Weights of a small mixture-of-experts language model, trained from scratch on English Wikipedia: 6492 steps.
Below are experts of layer 3 (counted from 0) of a mixture-of-experts language model. Rows are named router (the router's row for the expert) and show model dimensions 168-223. Each number is 128 + 24 x the weight over its row's rms, rounded and kept within 0 to 255. Numbers have three digits each.
After each expert's rows: a language model's description of what the expert responds to; "comes after" lists some tokens at least twice as common just before its tokens as in all text. This comes from a sample of Wikipedia text that the model never trained on. Tokens count by the router's weight.

# expert 20
router:111120175134125134145095203137149116116096142148125130173119112137051154146112116107122103129122109145125127142123117064057123157167111122150159163064151112127116091130
What it handles: Closing parentheses ), ), ). after measurements or glosses, raw byte pieces inside Japanese or Chinese text, and pronouns like he, it.
comes after: " (", ",", " that", " and", " which", "/"

# expert 59
router:102132124122116110144103139144141153093088111174120157199099166134128157119126143110091086142129141104127110119153138098099115148152186151137094177123088123157138148093
What it handles: Hyphens and list dashes opening infobox lines, field words like Born, Coordinates, Genus, century, and final pieces of hyphenated names.
comes after: "\n", "-", " of", "'", " in", "/"

# expert 27
router:122129152123127161124107128141141142098117136143117121166132127103104114117175122175132102118118112128139104084169144069060123138143179119184135112100128091116109121107
What it handles: Small numbers in statistics tables and scores, such as 3, 0–0, 26.32%, plus time words like week, day, year, January.
comes after: " |", " the", ":", "|", ";", " in"

# expert 55
router:132148125144110142129134154131133155084105110165121149182087126142124113149093130115118122129106101124122117128152116115091126135132155166152114157123096139154133150102
What it handles: Field labels and markup at line starts in infoboxes and lists, such as Coordinates, Date, Number, Genus, =, -.
comes after: "\n", "-", "|", " ", " (", "=="

# expert 37
router:113083142131138126174096116160121173175108143117147124141112143106089156118105142111126082128132070161143104143155130144082107147142114125117163181080155114176077101122
What it handles: Subject pronouns and relative words opening a clause after a comma or period, such as he, she, it, which, that, as.
comes after: ".", ",", "s", " that", " which", " such"

# expert 44
router:121128115141095150132124179134140192096058116127131147172137117128105131102173127115106113097141118126137044105127154084103107134135130141188131142122140086114138124124
What it handles: Numbers, dashes and header words in sports and election results tables, such as Points, Votes, medal, Total, scored.
comes after: " |", ";", "|", " 1", " 2", " 0"

# expert 12
router:135128160120129139124106172150126126156128131138136121140147125091117160128097096077128119144111119136121092129152158136095133148165187113131108058131111120120104119104
What it handles: Word pieces, often the start or middle of a word after an article, such as re, un, con, pro, or de in Slave-trade.
comes after: " a", " the", " A", " an", " U", "a"

# expert 8
router:129093144109125122130116164158159140094090125100143143129113098139123139118127107140105128133112101124136092133169123083089137135128130109147155115098135084135094145100
What it handles: First capital letter or opening piece of a proper name, often after a table pipe or comma, such as Ru-, Steve, Maria.
comes after: " |", ",", ":", "-", " \"", " ("

# expert 43
router:140099126119147119141111139133126129132137135135103166123118116102116142118135124094096075150097119161082113164129141098119114143148165121142099112102130075125104115109
What it handles: The article "the" before nouns, plus list-leading hyphens and blank spaces in tables and infoboxes, as in "the same", "- Key people".
comes after: "\n", " of", " in", " to", " at", " for"

# expert 11
router:152143155147116103122103143134077143140113131161157125131108075119116124117121133142106134123097123148130097136151143109051080136148139140174159125106119094110138142079
What it handles: Line breaks, table pipes and == section heading markers, plus sentence verbs like was, is, became after a subject.
comes after: "\n", ".", "==", ")", " ==", "==="

# expert 39
router:145098148136162140140093185132106081123122093110107108121132133141069152134159104130064092117137115095090076108138120112079126116162152145162154146143168085126103121121
What it handles: Closing quotation marks after titles and names, and election vocabulary in results tables, such as votes, seats, Party, Republican.
comes after: " |", " ", " was", " for", " Party", " %"

# expert 49
router:125132147120086158136090160154084135111104121117138161137129113135111126074093089100118127125119115157119106144151112092131087148173146129165115113109165072117104157117
What it handles: Ordinary content nouns and verbs after articles or "to", such as used, owner, building, bomb, published, announced.
comes after: " the", " a", " to", " and", " was", " his"

# expert 32
router:155164116163086146159080181135118136088075148129150146134160121137106162109100120122085087115121143154112093124135091106097090146172154113150129133090118139113147140133
What it handles: Coordinating words and, or, with, but, and table cell pipes at row ends in sports and election tables.
comes after: " and", " ", " 0", ")", " —", " or"

# expert 2
router:126134159170103134142100196175138129089094119146128153152091121126107150101143131131119126127094129122132105125159084102085118120144147103154135111160140131120118119091
What it handles: Unit abbreviations and settlement nouns such as km, mi, m, kg, village, town, plus word-initial pieces like es-, bi-.
comes after: " ", "-", " the", " (", " a", " \""

# expert 22
router:116148177110116144140098195179131149135062148141109107144093119152084117103147093106119145140088118148136102131164149106083102120171161098156139113109131099120111170079
What it handles: Single capital letters and word-initial capitalized pieces starting names and acronyms, such as R, D, P, DOJ, MLS, John, plus some nouns.
comes after: " the", " (", " of", "-", ":", " \""

# expert 3
router:121148143146119153121083153160127141094120131173112143146128117140107112138169090152135103105072102163115124135116139093084136131131173146217157127128120107108086150125
What it handles: Country, state and city names after commas or colons in infoboxes and lists, plus table numbers, such as Italy, Vermont, 550.
comes after: " |", ",", "|", " in", ":", " ("

# expert 9
router:097119151140139117155126165162100161120107106149140158176082132120077119124181099112121120096106121104134040083147161084091156146163148103178130132091148085101149106142
What it handles: Ordinal suffixes in unit names, prepositions like by, against, at, and object pronouns like him, them, in tables and military biographies.
comes after: " |", " 1", " 2", " 0", " for", " 3"

# expert 61
router:129138158142104142150091181171126146119094155156135138159118125125062147119116119143128151140118103125125127134131127092110112138140138126129114118132176103115118127106
What it handles: Words opening a noun phrase or quotation after a heading or verb, such as The, a, this, opening quote marks, first.
comes after: " the", " ", "\n", " of", " The", " \""

# expert 53
router:133187134136116079155119152150132139163110137141110156171102119122107141072153092129094105155097151157099115077150165137120119126177127115158089123107072114130117110087
What it handles: The word in or In before places and years, plus word-initial prefixes like re, pre, de, ex after in.
comes after: " in", " In", " ", "In", " on", " from"

# expert 50
router:162094138120126120163066157103115164122095121119124134125121141151136152127118133124109105097094121115128108140144106086076102165152173125153116091104121122160118107097
What it handles: Line breaks, table pipes and semicolons ending cells or infobox fields in schedules and results, plus pronouns he, she.
comes after: "\n", ".", ")", " —", "\"", "---|---|---|---|"

# expert 18
router:109143140142105118150085177162144147155118124155169138128124110122104140121100082128125133084087075173146113119138108133075092123130131135141149141066147119118121104114
What it handles: Periods, line breaks and sentence-opening words like However, They, During, In, plus .com after a site name.
comes after: ".", "\n", ")", ").", "==", " ="

# expert 16
router:102101123112110116128102137149090150102115123121123163174156097092097132116151129100093139162111121137139084121161138077099105073191193133162116133107103080099130122141
What it handles: Whole common English words, often nouns opening headings or titles, such as See, However, due, win, death, Early, Appointment.
comes after: " the", " a", " The", " to", " not", "=="

# expert 25
router:114126138113127149183140173132132150114108110119122143120110125159137145121090118139109099127118104180141138114115129114085146156142167123167107119138158099148125116103
What it handles: Line breaks between infobox or section blocks, table separator rows, and film/album words like directed, film, album, music.
comes after: "\n", " |", ".", "==", ")", " ="

# expert 26
router:156124151105081164171112143151122137105073127131131154140098172163144143153147107150116119114126124100117126141107139091108134145156140142180103123150115094109076134152
What it handles: Digits and number words in tables and measurements, such as 2, 4, one, plus possessives his and her and particles like up.
comes after: " |", " the", " a", "|", " his", ":"

# expert 19
router:107145159121127125111116142124090154085109137134134156139126085120104140144126135105090130150112128141105112148162118135082129107155155143143145125125137129110083156108
What it handles: Words following was/is/been in biographies, mostly participles and adverbs like became, well, known, worked, married, located, plus line breaks.
comes after: " was", " a", " is", " to", " he", " were"

# expert 60
router:106150148092104136112093135128108136100062116094138127147137058128109133105142129143098122143109127169113095154158141106050129144148131159170123122076139043110110117129
What it handles: Main verbs and that after a subject, especially in film reviews and careers, such as gave, described, appointed, wrote that, plus table pipes.
comes after: "\n", ",", " to", " and", " he", " He"

# expert 36
router:125128148152092121118096174160121119127100129124113148139109134149115147095109101103102117138129141143115075137140126080105108145162147113126132108115153075124121147099
What it handles: Nouns in names of institutions, places and groups after the or of, such as University, United, World, City, State, Army.
comes after: " the", " of", " a", " The", "The", " American"

# expert 28
router:120171133117108132117109163183098145084107131135150155131107106154094102138130091088122106138133126139143103133137106136088123113127140139163140092155107112134108144092
What it handles: Short word-initial stems and common words such as war, battle, la, go, fire, fel in felt, often followed by suffixes.
comes after: " the", " ", "-", " a", " of", " \""

# expert 56
router:140086116164091122165163166122112170066081110151102151178087115129138134087124139127105128127149115143162129137132116092095119107144178161162161139124094122129162147115
What it handles: Labels and headings in infoboxes and tables, such as Coordinates, Preceded, Succeeded, Genus, Name, History, ft, followed by colons.
comes after: "-", " |", "|", "\n", "==", " ("

# expert 5
router:132097183134106146133123155147136130111109125118151168167135112119099149107103143107128113150136115121121143158125122088125127167153137131137132105115148121157115126128
What it handles: Indefinite articles a, an, A, plus initial capital letters or pieces opening names and foreign words, such as de, del, und, S, P.
comes after: " the", " of", ":", " \"", " is", " as"

# expert 54
router:126158136137112134172106174148129152104113094154114126178096133114128146097131131140108110156099133133125098162162157098099131098143135136189122138147114103082124116138
What it handles: Line breaks before headings or tables, table pipes, the article the, and periods after initials such as T. fragilis or R. H.
comes after: "\n", ".", " of", " ", "|", " in"

# expert 52
router:114132149158117108132130174136123138118137110137115126150071087121078157112151090111109127158120121101147083181140155065113090107115098171179147128140155085124122148141
What it handles: The word the and tokens opening lines, headings, list items or table rows, such as The, -, =, born, Personal.
comes after: "\n", "|", " of", "-", "'", " on"

# expert 58
router:163172160111105099115093151166115126137104128171103148147133102131081134124139133140140134138112114126161111101163128074068152137154166103131125082111137105116114119127
What it handles: Month names in dates like October, June, May, plus place-name words such as United, New, South, and name-initial pieces.
comes after: " the", ",", " of", " in", ":", "-"

# expert 48
router:116130126161100130148129147135107124104097124126139126107112132126121149097105113125090098126119118146118107143137146127095139106120148149133151106098141088120088166108
What it handles: Colons, commas, periods and pipes ending fields in biographies, infoboxes and lists, such as Language:, Receptions:, born 1995),.
comes after: "\n", ".", ")", "==", "===", " =="